Experts of a small language model.
Experts: 256 experts in each of 9 layers, 8 picks a token, a softmax router.
Training: a variant of Muon for the experts, 560M tokens, 8544 steps.
Below are experts of layer 4 (counted from 0) of a mixture-of-experts language model. Rows are named router (the router's row for the expert), gate (a neuron's input weights, with its number), up (a neuron's input weights, with its number) and show model dimensions 0-191. Each number is 200 + 40 x the weight over its row's rms, rounded and kept within 0 to 999.
After each expert's rows: a language model's description of what the expert responds to; "comes after" lists some tokens at least twice as common just before its tokens as in all text. This comes from a sample of Wikipedia text that the model never trained on. Tokens count by the router's weight.

# expert 57
router,186,176,188,118,179,142,210,172,189,207,158,210,92,236,163,204,129,204,166,145,228,149,185,249,201,217,206,283,168,193,179,176,151,262,177,206,209,170,206,232,214,259,180,260,140,230,145,154,214,258,221,155,176,257,218,184,227,212,232,181,206,149,193,104,216,145,203,182,243,226,178,174,259,241,217,92,174,214,219,185,162,155,176,157,187,244,263,146,248,170,192,213,187,174,149,230,259,209,243,209,218,213,232,151,255,201,194,234,215,184,238,136,234,187,185,169,203,218,175,171,224,184,258,201,284,213,194,210,140,225,277,252,195,137,148,244,190,180,210,107,205,277,169,100,171,145,234,166,193,95,242,165,159,161,217,200,199,213,187,204,209,218,232,250,235,173,227,233,205,205,206,226,286,291,189,169,137,182,192,232,237,223,172,272,193,211,223,177,198,241,217,122
gate1,289,161,179,219,176,281,233,183,178,206,270,212,110,175,174,139,102,252,227,198,226,152,198,205,245,179,222,249,191,205,215,167,213,185,172,279,212,142,166,232,185,218,219,231,110,212,193,279,144,146,179,241,173,274,232,245,226,255,242,193,203,251,217,213,209,146,190,200,200,172,206,242,164,158,189,181,209,209,159,227,146,180,158,243,198,135,208,191,178,252,203,168,145,231,174,233,156,209,217,194,238,179,182,257,226,194,231,157,150,207,205,225,137,213,207,224,198,172,207,278,177,201,183,148,299,239,218,130,137,248,173,220,148,223,142,214,241,190,287,248,204,256,174,130,214,176,191,187,244,133,190,85,153,190,204,164,266,253,202,216,196,206,191,202,198,194,299,202,172,221,197,195,152,224,216,120,218,194,220,226,231,167,104,219,181,181,226,197,277,176,246,160
up1,238,257,147,260,198,237,177,211,145,168,228,128,98,207,166,228,228,211,177,239,210,178,152,282,194,164,189,230,201,214,241,205,239,151,183,275,172,192,176,189,245,209,272,191,195,212,230,225,172,225,182,215,222,179,184,257,220,182,194,204,138,199,217,235,205,203,236,232,145,207,304,167,202,143,211,228,208,191,209,184,230,188,213,258,200,147,191,251,171,172,200,180,259,231,203,250,235,253,202,281,203,177,266,272,268,207,215,161,265,134,243,148,154,210,139,184,133,168,230,238,220,228,161,207,183,136,147,184,222,196,200,192,104,174,223,243,146,151,261,116,190,153,215,187,250,176,200,186,145,275,206,250,173,236,233,212,178,123,209,239,179,170,220,265,216,275,233,246,266,233,184,250,203,267,207,266,237,203,215,202,144,151,180,150,102,137,205,204,184,147,205,197
What it handles: Capital P and other initial letters beginning words, especially P in PIM hockey table headers and names like Pyrénées, Pact, Packing.
comes after: "%", "s", "th", ";", ":", "ation"

# expert 22
router,192,150,251,168,207,126,211,254,157,186,244,212,187,89,161,161,153,165,191,225,225,184,168,236,184,204,224,217,198,322,152,255,152,250,214,248,217,188,174,227,235,171,207,187,248,210,122,121,300,206,192,180,191,173,223,246,208,218,190,248,206,176,219,183,235,180,240,117,262,228,177,166,232,232,188,234,212,221,246,212,176,144,166,232,182,222,244,105,174,211,207,201,215,157,215,151,166,240,222,180,220,274,254,148,200,127,208,255,246,175,246,207,261,197,182,189,230,154,198,181,204,117,218,192,197,247,137,229,144,184,235,196,201,170,126,185,124,139,243,201,265,170,246,203,226,188,121,123,205,213,206,273,190,214,224,231,106,177,149,244,171,233,248,207,167,174,170,225,176,217,212,261,205,224,199,196,131,146,281,211,220,139,187,260,191,214,235,164,215,241,203,200
gate2,210,247,257,220,178,131,289,206,152,235,178,248,232,150,167,240,222,172,184,196,192,177,179,189,206,176,242,322,125,266,219,168,135,173,204,205,185,313,117,210,173,198,59,123,214,226,225,122,219,199,186,183,241,191,242,195,148,240,253,318,181,152,192,195,180,193,194,199,192,182,195,194,254,219,185,227,196,244,197,233,217,217,184,256,203,262,219,118,172,229,239,201,191,191,210,164,191,154,204,195,156,214,177,199,186,194,181,254,216,155,224,155,224,151,129,209,163,201,166,195,176,193,205,207,133,257,161,240,188,220,217,120,184,208,168,201,163,149,209,217,194,247,286,201,234,243,140,226,282,218,216,255,181,169,215,173,208,244,129,180,145,247,161,187,136,179,217,150,221,242,173,199,185,211,197,218,185,255,242,243,245,160,144,177,154,201,282,157,168,220,193,196
up2,236,202,227,224,246,191,167,156,194,202,230,173,257,238,197,197,186,197,144,198,194,231,246,163,172,129,137,195,234,157,238,233,131,192,252,164,193,170,216,198,222,225,158,202,213,192,212,196,235,205,170,161,248,171,195,251,310,168,172,300,233,202,207,201,178,150,180,216,179,175,208,208,183,184,166,200,181,150,275,246,146,160,192,197,268,197,162,167,162,161,201,261,222,119,225,179,224,183,168,238,203,205,265,190,203,262,193,164,181,185,167,199,221,213,186,265,244,207,207,148,225,108,145,169,198,179,134,222,198,111,128,170,133,238,174,146,280,259,156,127,228,214,248,145,238,170,100,242,143,219,226,269,183,266,229,257,242,221,197,255,180,183,208,129,213,192,217,181,217,196,233,148,229,204,159,272,221,120,187,171,210,228,205,226,226,209,164,182,305,142,255,142
What it handles: Country and state names like Zealand, York, Carolina, Mexico, plus second pieces of foreign names after A, N, Gu.
comes after: " A", " Na", " V", " N", "A", "3"

# expert 24
router,173,126,230,114,165,122,228,206,216,138,185,272,158,196,205,178,158,191,189,166,197,152,188,277,172,159,210,228,202,237,155,244,201,206,162,218,217,175,180,235,246,201,247,234,176,175,188,125,304,206,192,198,152,151,204,260,208,274,181,194,265,125,212,108,247,171,212,135,251,237,197,141,245,247,227,127,190,222,282,176,182,122,181,227,174,245,294,194,220,185,209,231,191,142,176,175,196,281,262,213,245,205,257,206,261,186,166,212,229,230,178,153,182,178,195,202,204,114,206,190,227,190,280,228,256,270,202,280,158,204,197,202,267,241,171,214,188,228,231,189,234,211,262,149,192,241,180,145,218,152,199,230,124,199,252,224,209,180,208,198,240,210,252,225,217,208,239,269,179,252,238,231,255,246,137,195,162,175,213,206,232,160,174,230,224,147,227,185,199,238,232,226
gate1,260,161,222,235,158,185,227,124,183,229,245,169,167,293,203,178,186,221,277,186,193,201,230,194,253,223,256,233,227,157,234,227,156,147,161,260,239,198,153,158,201,209,235,181,222,175,182,166,152,154,179,233,180,193,189,265,255,212,287,255,183,239,213,264,156,161,321,199,192,171,138,237,226,204,187,237,224,134,238,291,247,205,234,203,239,215,273,160,236,244,196,144,238,198,250,234,178,198,240,231,198,236,179,183,221,183,158,178,189,173,232,205,201,173,167,192,190,245,186,201,228,253,231,232,189,158,159,237,266,189,121,120,195,233,109,185,222,246,226,224,178,152,214,178,144,149,210,180,268,199,218,221,235,176,225,115,171,145,138,235,197,173,261,156,132,134,169,152,173,283,195,192,131,194,168,227,160,158,180,169,220,178,185,246,261,192,244,227,172,219,243,137
up1,227,172,185,232,108,155,149,288,139,197,218,252,187,209,217,266,168,162,204,184,190,208,179,262,195,148,228,224,283,215,215,198,153,174,193,179,209,211,207,278,180,143,242,249,198,203,215,217,240,183,240,246,191,119,231,204,157,255,187,181,126,210,256,151,226,172,194,240,158,203,183,218,251,229,264,203,175,274,199,266,219,210,157,195,93,293,210,199,215,229,146,204,192,197,187,166,217,178,177,279,178,189,248,168,120,159,262,233,110,219,184,186,165,255,227,226,169,141,221,111,151,196,233,211,98,260,212,282,220,159,208,246,220,194,172,200,187,214,270,192,155,262,182,192,207,119,201,254,225,272,165,213,183,190,224,163,171,111,160,198,164,225,158,255,193,182,249,240,166,215,199,196,197,229,218,201,184,243,264,164,196,193,205,230,177,201,259,217,197,248,210,153
What it handles: Finite be/have/modal verbs was, is, were, had, would right after a subject noun or pronoun in running prose.
comes after: "s", " he", " which", " it", " who", " It"

# expert 60
router,162,155,254,142,172,135,207,213,143,144,203,289,145,180,214,185,171,184,150,201,262,160,221,221,203,197,233,185,209,223,140,196,211,235,223,202,190,210,200,212,261,203,197,247,183,243,145,185,262,267,222,143,230,217,264,224,222,189,197,181,258,167,181,168,197,117,211,157,276,231,139,147,269,216,243,147,191,194,235,183,177,154,198,219,177,240,211,174,192,180,213,144,175,129,211,183,174,295,258,207,231,213,224,187,252,238,197,184,170,182,215,174,281,214,171,182,172,186,133,147,235,131,227,165,254,277,222,224,163,222,224,238,236,233,127,253,177,118,206,68,202,211,223,187,193,225,183,158,193,148,237,226,159,97,214,240,156,198,154,221,185,303,207,229,204,194,154,225,158,250,242,251,197,224,193,132,157,203,166,276,234,194,244,186,160,199,199,175,236,247,203,142
gate0,137,169,179,222,200,145,228,198,248,190,227,210,223,236,213,202,160,173,257,155,195,148,218,233,208,242,184,135,252,134,122,268,216,185,205,208,270,169,154,167,213,212,248,118,194,202,246,231,170,178,226,156,197,246,257,236,130,239,222,268,189,244,140,175,207,160,250,207,236,209,172,163,157,115,219,232,139,229,165,166,218,194,201,143,211,266,143,221,228,207,230,189,206,198,190,136,225,186,212,233,206,208,254,197,203,160,158,219,184,139,266,114,246,144,172,126,270,253,169,228,192,265,216,202,221,221,147,155,187,253,173,259,235,251,167,279,205,152,259,188,199,194,287,277,255,187,234,215,197,217,144,176,170,216,153,194,222,188,233,210,172,215,100,217,183,254,199,152,181,190,214,210,212,224,182,233,224,115,215,206,236,184,185,241,212,191,251,262,80,146,213,197
up0,245,155,212,146,204,159,231,294,171,209,159,144,152,171,208,241,212,176,201,213,169,161,188,183,165,228,275,232,173,219,242,232,250,118,261,208,275,205,147,222,233,161,235,245,185,202,164,217,177,142,188,126,163,180,139,193,215,208,184,211,184,133,152,187,182,224,192,235,204,240,145,246,240,195,159,193,130,177,266,160,167,226,203,184,148,170,161,190,229,211,132,216,255,239,133,183,184,159,215,210,225,280,199,195,172,115,124,137,190,206,203,290,193,132,159,201,204,108,132,208,190,158,215,230,221,173,249,165,246,235,235,243,126,224,192,153,205,182,191,233,167,127,205,207,233,221,209,202,110,259,200,151,188,236,165,287,130,209,177,210,275,231,248,210,180,153,212,181,222,231,140,135,140,181,271,194,200,253,217,254,207,181,150,232,199,171,166,227,220,242,207,181
What it handles: Word-final y or ies pieces ending names and nouns, e.g. Dibley, Reedy, Recovery, Looney, plus digits in years.
comes after: "2", "er", " D", "or", "ster", "cover"

# expert 40
router,170,152,193,109,160,227,195,222,182,173,170,225,204,149,162,199,160,176,165,203,196,148,188,288,191,113,195,193,175,211,213,207,203,197,178,249,218,179,152,239,213,165,243,274,229,177,195,160,295,251,223,182,131,220,236,273,268,236,160,137,229,170,256,110,210,153,214,157,225,226,204,146,215,210,214,157,180,165,222,224,212,204,177,240,210,234,267,199,202,150,203,231,173,131,120,166,233,253,208,263,232,179,272,153,247,197,172,183,245,231,181,151,193,218,212,237,198,102,191,221,220,135,200,216,207,257,233,258,172,189,201,171,247,186,150,228,168,192,193,145,207,255,248,155,215,143,190,99,184,186,208,275,111,155,199,243,193,172,186,227,270,214,229,187,225,133,229,261,195,232,241,249,227,217,112,210,152,157,225,252,267,145,127,238,225,198,230,183,206,213,206,216
gate1,236,181,201,209,198,233,194,160,184,190,116,183,174,121,136,131,106,284,186,143,230,170,140,276,139,182,141,233,230,211,168,195,124,219,164,177,228,264,204,180,164,219,207,160,242,290,176,216,249,268,125,178,199,174,184,265,191,203,163,246,143,239,239,247,258,251,186,182,159,165,180,134,242,210,159,195,244,283,247,168,150,239,166,180,140,250,205,189,169,195,195,217,174,225,165,208,197,202,215,184,169,202,221,190,216,203,188,230,169,221,178,204,120,275,219,312,222,159,220,170,216,215,136,220,134,186,207,197,182,221,135,196,193,256,194,205,195,119,243,150,156,197,172,192,203,271,189,215,147,184,199,208,220,164,157,264,286,209,209,238,207,177,220,163,226,255,188,203,200,228,259,227,157,202,159,195,204,202,281,269,245,145,226,208,266,173,185,189,180,125,224,168
up1,208,195,133,249,215,187,132,234,164,220,304,132,176,106,123,235,176,189,223,165,188,194,195,193,136,275,183,209,248,167,282,243,179,198,132,216,192,220,193,173,152,185,187,260,209,196,169,220,230,186,235,276,206,194,146,178,223,206,234,199,221,144,267,222,217,177,263,282,223,249,166,191,217,189,182,285,141,185,175,194,250,199,249,180,246,155,123,163,195,216,258,193,128,199,196,211,214,216,193,196,165,236,190,170,210,167,212,202,234,239,138,211,226,258,201,168,218,189,171,174,211,172,142,195,188,146,227,193,240,150,198,175,164,247,232,191,176,206,257,165,264,168,239,170,118,204,131,132,241,278,171,165,168,218,234,226,167,222,174,204,129,128,209,195,212,229,220,142,191,188,224,295,261,268,196,176,185,221,175,126,186,327,199,145,212,216,201,167,151,211,225,214
What it handles: Finite verbs and auxiliaries right after a subject or to in biographies and sports text, such as was, had, won, became, finished.
comes after: " to", " he", " He", " and", " who", " it"

# expert 52
router,144,155,228,130,164,212,251,219,146,121,197,214,172,128,138,174,185,142,192,200,182,125,214,253,167,187,184,180,249,202,126,225,228,274,158,258,184,178,192,340,195,225,177,194,168,152,184,174,218,228,188,148,202,173,241,226,259,236,153,236,213,178,209,142,218,225,250,198,212,218,221,194,214,264,220,216,240,217,169,148,180,214,183,192,201,215,297,165,183,202,221,176,148,205,203,128,188,268,227,147,288,219,238,185,247,224,217,275,169,168,225,138,186,194,188,226,201,180,125,148,216,170,208,219,212,199,164,208,188,147,219,147,236,170,181,281,122,222,256,147,301,203,212,157,208,161,67,171,214,172,235,222,191,166,230,201,178,198,172,165,239,200,197,233,217,210,150,225,193,225,204,248,174,267,171,110,181,123,257,234,231,162,201,206,204,170,191,145,188,210,200,153
gate0,184,204,201,195,220,166,227,152,258,189,208,242,183,211,161,124,172,196,234,204,186,161,167,190,181,132,198,231,276,182,144,203,238,159,175,182,196,138,222,289,282,203,185,207,195,193,175,111,287,223,169,140,109,194,227,260,174,156,214,186,202,206,254,199,215,234,210,158,192,187,253,195,207,268,160,220,194,244,102,252,142,259,191,161,196,206,227,214,159,188,214,203,330,182,195,155,209,190,102,232,200,223,188,144,216,209,223,180,198,247,218,185,142,237,224,288,175,157,180,152,174,220,204,205,185,243,189,226,230,181,216,205,223,207,188,181,161,241,149,165,135,175,228,137,224,273,225,202,132,233,294,252,180,194,171,158,141,265,176,199,236,190,210,222,167,119,184,192,221,124,134,190,198,171,111,169,210,224,196,237,147,229,189,226,132,193,113,167,226,192,172,176
up0,234,191,182,147,191,228,196,198,137,124,131,198,142,156,299,189,237,173,222,167,124,245,203,192,216,228,222,187,200,199,188,198,224,223,189,274,184,208,226,200,262,223,196,169,176,177,174,144,204,183,220,266,253,152,178,211,237,153,116,245,174,235,101,168,164,169,219,156,248,257,188,239,182,273,190,263,184,194,160,210,171,167,206,238,215,162,179,215,229,126,181,194,148,212,203,285,198,206,200,232,196,185,149,215,255,140,217,214,165,252,221,221,224,180,184,178,149,192,166,160,220,199,233,199,200,153,237,230,241,207,222,288,203,212,212,180,145,177,211,228,192,226,229,238,285,180,283,172,252,223,167,220,261,243,187,202,258,264,200,153,104,237,255,226,197,197,142,220,214,259,243,184,204,139,138,245,173,186,194,287,205,161,288,188,252,210,126,318,224,214,240,196
What it handles: Word pieces like us, ius, atus inside Latinate or proper words, such as Ven-us, Ill-us-tration, Len-in-ism, plus suffixes -ify, -ification.
comes after: " Al", "al", " Val", " I", " Mal", "8"

# expert 5
router,181,167,217,122,203,182,169,227,198,188,192,207,176,142,216,179,210,145,163,185,169,194,146,182,194,167,232,229,169,226,165,248,153,230,208,241,154,194,191,228,181,225,219,183,215,191,140,193,262,243,209,189,246,213,215,246,235,268,170,224,243,243,169,144,243,122,275,113,226,242,117,159,185,257,186,167,190,188,251,196,193,157,153,246,155,208,215,79,210,173,223,165,193,207,162,218,226,250,236,191,284,200,190,198,219,119,175,261,287,203,249,195,271,165,165,230,222,112,214,188,243,188,189,159,250,227,161,232,149,165,219,216,227,178,125,261,140,187,228,177,268,246,193,143,240,175,166,129,223,220,195,257,140,169,252,161,149,228,160,199,199,188,218,245,219,174,226,201,190,212,248,302,198,169,232,200,179,178,213,180,235,118,243,227,277,205,229,172,227,266,288,241
gate2,233,172,249,137,152,230,188,235,260,155,173,193,178,156,178,221,260,243,205,243,158,224,220,269,181,245,225,233,103,200,231,199,243,254,253,194,157,105,226,231,164,251,187,157,223,224,189,199,237,221,129,171,85,232,190,217,211,157,243,202,283,208,190,206,202,231,203,159,153,226,182,202,207,292,240,249,219,171,235,154,188,209,207,204,180,192,226,222,211,125,146,187,137,251,208,228,192,241,249,224,157,230,200,101,208,142,172,277,180,227,264,272,245,244,196,200,194,196,171,152,166,182,237,167,172,219,203,196,212,200,264,281,216,269,158,170,250,166,172,205,195,159,237,298,241,180,187,211,195,182,243,199,198,218,227,209,203,153,191,198,199,203,164,204,159,254,218,98,154,218,115,242,228,178,212,192,222,201,221,190,138,159,90,205,290,192,186,194,248,167,197,185
up2,212,150,217,225,173,149,229,219,222,192,156,205,195,192,242,263,168,207,210,160,183,95,208,152,233,230,249,215,276,210,172,206,162,206,311,182,195,214,218,108,203,199,130,161,236,167,180,210,229,277,170,232,253,219,216,253,202,200,180,232,106,191,199,171,280,227,218,216,179,216,155,200,207,230,171,132,279,220,236,224,164,152,142,193,174,212,183,162,218,186,136,127,231,194,186,171,154,170,193,122,260,174,218,200,212,208,245,164,252,160,189,142,176,168,197,211,180,154,129,164,233,169,133,119,167,210,133,273,185,173,102,196,227,169,208,172,211,239,198,255,201,178,115,160,193,197,227,177,172,214,163,232,238,227,223,220,241,265,169,198,223,166,232,131,165,187,139,274,231,193,198,264,136,288,229,168,246,179,209,231,185,191,254,233,250,247,181,146,192,203,175,251
What it handles: Mid-word pieces inside proper names, places and science terms, often after B or Bo: Bact-eroidetes, Bul-garia, Bo-tanic, Nigeria.
comes after: " A", " B", " Bo", "A", "B", " a"

# expert 55
router,155,179,255,117,142,159,204,194,271,153,231,202,200,175,144,177,231,201,138,199,138,115,223,233,239,148,344,197,243,271,175,196,237,253,163,225,168,220,162,258,187,208,194,174,265,258,150,139,225,249,163,184,255,210,217,246,175,199,206,235,265,186,170,204,266,139,222,189,224,250,173,147,291,188,242,191,210,245,244,173,181,227,149,149,230,188,241,186,205,131,234,230,178,201,169,235,196,238,185,211,205,198,221,165,250,185,145,206,188,203,194,200,289,204,153,188,182,179,138,174,259,158,224,173,277,218,215,176,198,209,267,190,279,218,178,203,139,186,195,180,274,225,214,196,243,161,240,197,217,120,252,164,198,150,220,181,174,202,169,207,176,271,166,255,201,170,212,253,177,178,216,205,231,292,106,112,191,154,198,232,199,231,184,257,227,167,201,170,189,195,218,205
gate3,190,224,170,110,186,184,213,234,148,212,166,132,145,201,199,149,254,211,224,170,192,196,201,165,162,159,256,225,216,138,206,147,205,209,140,133,267,226,152,316,171,133,258,138,184,163,281,180,157,219,262,194,226,188,175,200,224,229,244,275,233,139,229,210,273,256,276,210,194,275,177,145,241,202,147,114,244,149,272,223,205,181,213,112,208,219,223,157,187,181,234,251,186,239,103,219,173,216,174,145,172,165,179,158,238,158,233,169,187,210,196,240,203,193,206,209,194,137,215,110,248,207,273,219,220,183,186,175,201,192,189,217,234,143,196,195,205,191,199,157,155,200,230,163,155,187,238,226,198,139,174,155,157,130,202,280,184,255,177,156,198,128,203,188,234,207,209,218,256,190,171,162,206,233,197,231,205,175,239,268,226,231,135,195,246,186,156,131,179,179,170,194
up3,218,103,200,191,221,221,188,251,158,146,233,232,185,151,183,230,235,196,186,154,155,211,227,148,187,250,216,170,219,119,254,181,221,187,232,228,180,191,196,159,157,198,124,196,128,252,188,174,296,223,157,219,166,190,167,199,183,212,125,280,208,210,214,248,169,234,221,241,248,98,167,206,222,226,226,142,272,241,136,244,222,159,216,208,223,217,217,231,204,198,228,151,180,217,232,282,183,242,148,203,177,260,189,301,250,199,223,184,193,251,195,228,168,221,237,257,181,161,174,304,142,213,241,268,153,208,162,198,189,153,179,233,238,214,172,236,234,141,121,206,176,296,193,203,219,138,196,221,236,212,196,182,184,110,164,235,242,223,296,187,188,190,97,187,251,148,229,188,241,199,181,204,248,236,177,157,218,158,226,257,215,186,172,212,180,248,189,214,244,170,181,245
What it handles: Digits in geographic coordinates after degree and minute marks, plus word pieces like ster in pilasters and mon in Pseudomonadota.
comes after: "0", "′", "°", " Pa", " Mari", " Michel"

# expert 38
router,151,199,233,119,220,151,178,139,171,182,181,199,163,139,145,192,214,214,183,168,155,143,145,223,200,210,242,190,225,199,190,218,205,189,167,233,175,211,215,238,226,206,178,267,206,222,127,194,299,213,254,162,237,223,226,181,159,201,173,215,241,225,198,172,176,137,279,147,233,196,227,231,232,303,187,216,201,227,264,201,200,127,200,223,165,216,260,146,215,167,217,136,194,161,171,167,237,261,212,220,219,245,206,116,256,221,233,190,294,164,235,122,232,223,156,180,212,201,235,181,255,152,251,189,257,212,135,231,155,242,209,228,199,219,183,249,103,199,241,174,201,249,201,183,274,154,163,215,220,176,234,214,149,232,267,249,155,141,198,245,220,182,269,272,218,185,214,292,203,183,255,295,215,209,216,210,144,163,244,211,288,208,151,245,181,214,204,194,281,226,224,206
gate0,128,225,218,196,182,228,170,203,218,282,183,216,153,215,189,213,243,111,248,204,212,185,196,184,239,174,263,181,234,133,161,256,219,248,214,240,183,192,168,177,231,181,195,257,293,207,117,160,199,265,218,206,200,224,212,111,147,285,220,201,226,233,122,197,179,226,267,201,209,239,228,216,224,217,105,278,133,160,234,147,249,218,169,197,210,198,220,174,140,213,157,180,157,206,168,238,193,252,250,232,228,250,210,177,172,215,163,145,241,138,240,193,205,165,200,189,267,238,157,262,155,153,227,207,203,252,194,155,178,184,167,239,222,223,189,235,202,135,223,196,225,200,188,270,223,196,240,229,235,189,148,223,194,275,199,282,197,129,183,257,210,198,233,201,192,278,196,147,187,204,250,318,241,236,176,256,188,243,148,121,254,195,114,184,216,226,151,209,190,171,186,216
up0,164,278,177,205,189,245,203,207,260,259,241,173,206,234,245,165,120,185,165,243,218,196,233,219,241,253,138,147,219,233,200,166,266,135,203,202,221,201,257,173,233,160,185,130,126,214,205,253,106,284,165,191,141,188,228,166,165,237,223,194,258,228,182,261,243,128,224,289,128,275,279,249,166,171,252,197,203,271,260,191,233,205,199,184,223,227,210,201,195,147,231,235,161,227,212,183,205,183,186,163,195,215,183,175,269,254,255,161,190,210,163,174,221,235,174,230,286,231,242,193,182,125,189,278,214,125,205,187,200,250,242,181,206,250,244,208,193,182,144,157,241,203,243,178,263,166,280,222,218,152,206,199,222,194,228,237,144,204,144,153,156,180,141,142,213,257,225,152,154,159,202,184,239,259,245,181,239,158,175,202,236,238,226,189,254,153,205,205,214,247,199,185
What it handles: Word pieces following a capital F or H at a word's start, such as F-ing-al, F-ence-s, F-un-ctional, plus Grand Prix and time words.
comes after: " F", "F", "1", " H", "H", "f"

# expert 31
router,144,134,214,157,219,184,250,205,235,210,107,188,197,158,232,164,168,176,181,140,205,167,177,316,203,132,214,207,186,240,204,283,185,175,173,255,200,100,170,275,226,186,225,234,261,157,168,156,241,241,200,146,160,180,274,256,215,187,152,193,253,183,203,174,230,211,239,136,292,252,190,202,201,205,266,165,174,189,208,209,179,186,167,223,220,195,259,129,231,193,204,196,122,155,202,202,147,289,224,168,226,284,240,146,250,178,151,218,224,206,208,157,250,194,127,265,225,137,160,213,201,152,229,235,233,218,208,282,184,233,213,213,201,186,170,200,146,183,251,166,206,208,286,124,186,191,198,176,171,159,176,263,116,224,232,216,185,176,172,242,240,240,221,205,244,137,209,230,238,240,256,194,200,227,208,160,155,179,216,215,268,175,174,243,199,160,276,171,196,181,197,200
gate0,178,156,236,214,162,203,151,233,226,211,154,177,201,152,244,242,260,201,134,172,216,259,167,253,210,192,258,214,231,219,265,128,220,244,202,178,207,182,180,193,136,183,145,291,189,179,197,237,123,215,177,230,206,247,208,165,189,163,218,206,148,213,205,222,235,287,169,186,206,237,224,207,151,140,228,195,159,162,220,221,200,235,210,214,195,200,185,221,252,131,175,213,236,180,224,174,261,206,151,220,177,184,240,167,103,218,279,196,162,158,238,174,187,130,255,260,276,157,113,271,214,252,173,210,206,178,156,287,165,145,257,128,203,241,157,173,229,200,211,208,235,260,223,185,150,262,212,227,188,241,153,167,130,156,166,206,199,194,276,200,203,221,116,248,148,134,232,261,137,251,202,233,205,201,185,162,280,217,225,200,238,242,253,265,190,254,221,196,149,219,249,192
up0,192,231,170,219,223,189,143,217,226,202,174,179,156,209,133,194,192,205,243,259,225,199,225,154,136,209,128,199,189,228,249,283,144,206,212,225,231,234,181,178,231,248,180,210,135,202,188,174,191,171,189,179,265,214,158,176,191,288,293,255,256,215,228,178,181,218,249,216,205,227,181,235,223,211,143,195,206,163,262,187,212,214,239,116,166,215,226,291,225,259,122,151,225,166,179,127,222,133,133,267,248,164,232,212,206,185,247,162,217,277,222,226,94,202,232,243,189,226,173,99,192,180,229,235,199,185,174,196,198,81,203,279,158,168,190,208,243,230,149,214,221,217,198,225,168,152,165,182,225,245,256,228,182,197,261,245,155,180,219,234,250,168,196,241,142,185,266,205,214,204,186,201,235,177,140,197,165,119,199,211,190,238,188,199,211,245,219,117,187,125,263,148
What it handles: Prepositions after verbs in plot and career narratives, mainly "with" (left with, go out with), also at, to, into, joined, after.
comes after: "ed", " to", ",", "s", " he", " and"

# expert 41
router,105,200,235,165,177,101,174,155,197,170,169,205,168,210,139,202,146,201,134,243,229,185,176,240,231,112,219,238,220,230,192,211,179,295,135,200,143,221,149,286,174,231,194,186,207,204,195,166,230,266,199,153,166,221,193,195,195,208,209,198,229,147,211,168,269,175,195,138,218,233,158,170,180,172,241,137,165,189,265,163,222,157,192,148,207,210,212,171,214,140,219,211,163,187,214,227,191,203,177,250,207,270,205,157,264,207,136,251,231,221,211,223,291,265,175,280,247,162,179,177,252,145,243,220,191,198,162,159,201,161,205,196,287,206,143,212,196,215,186,123,260,252,229,202,217,194,188,178,150,160,251,242,154,192,224,201,131,248,136,230,222,268,197,235,161,178,219,231,140,190,175,196,241,261,67,174,198,175,167,261,203,195,169,218,167,187,190,114,219,162,226,150
gate3,155,195,125,177,188,188,181,221,247,163,251,215,188,167,142,92,168,222,236,185,220,167,187,219,301,182,241,171,198,156,247,189,208,252,266,154,158,173,170,260,197,267,260,194,220,174,213,280,245,97,163,145,237,214,192,174,281,139,245,205,217,178,180,159,254,183,153,206,188,208,139,239,232,157,206,194,199,164,204,269,196,194,191,173,261,263,198,179,213,177,177,209,167,215,182,234,160,242,150,188,129,214,163,246,173,212,133,192,161,164,232,190,182,257,199,211,168,214,221,248,205,183,201,192,217,196,249,229,167,188,217,218,168,160,237,193,192,192,187,143,131,239,210,230,130,162,101,255,148,113,257,258,187,175,228,208,215,123,217,176,261,246,179,184,237,189,227,262,220,278,216,121,230,252,164,226,191,174,200,255,175,192,125,240,137,136,150,181,162,172,215,219
up3,165,228,185,226,173,227,241,183,188,158,154,259,269,205,167,214,135,121,198,212,225,231,195,258,247,209,207,203,231,243,164,189,171,204,121,205,193,167,148,200,178,175,207,142,161,224,278,242,209,200,221,202,132,212,175,212,160,214,206,177,222,195,167,223,210,212,141,124,150,222,165,199,179,223,111,109,198,219,171,190,146,156,191,150,141,141,141,261,164,195,167,158,225,220,216,266,207,236,208,234,210,190,200,115,221,153,219,243,193,175,165,165,239,240,207,232,289,102,201,219,202,251,247,281,189,162,167,244,162,196,280,178,118,232,132,184,184,170,163,177,244,155,147,225,243,197,264,233,237,222,188,199,251,201,215,164,184,252,263,172,201,203,209,206,142,156,216,225,223,213,184,276,280,125,139,221,156,194,196,233,216,250,147,186,150,233,136,186,259,141,217,263
What it handles: Inner or final pieces of foreign names and longer words, such as -per, -er, -ur, -my, often after Pa or pa.
comes after: " Pa", "pa", "0", "tro", "li", "to"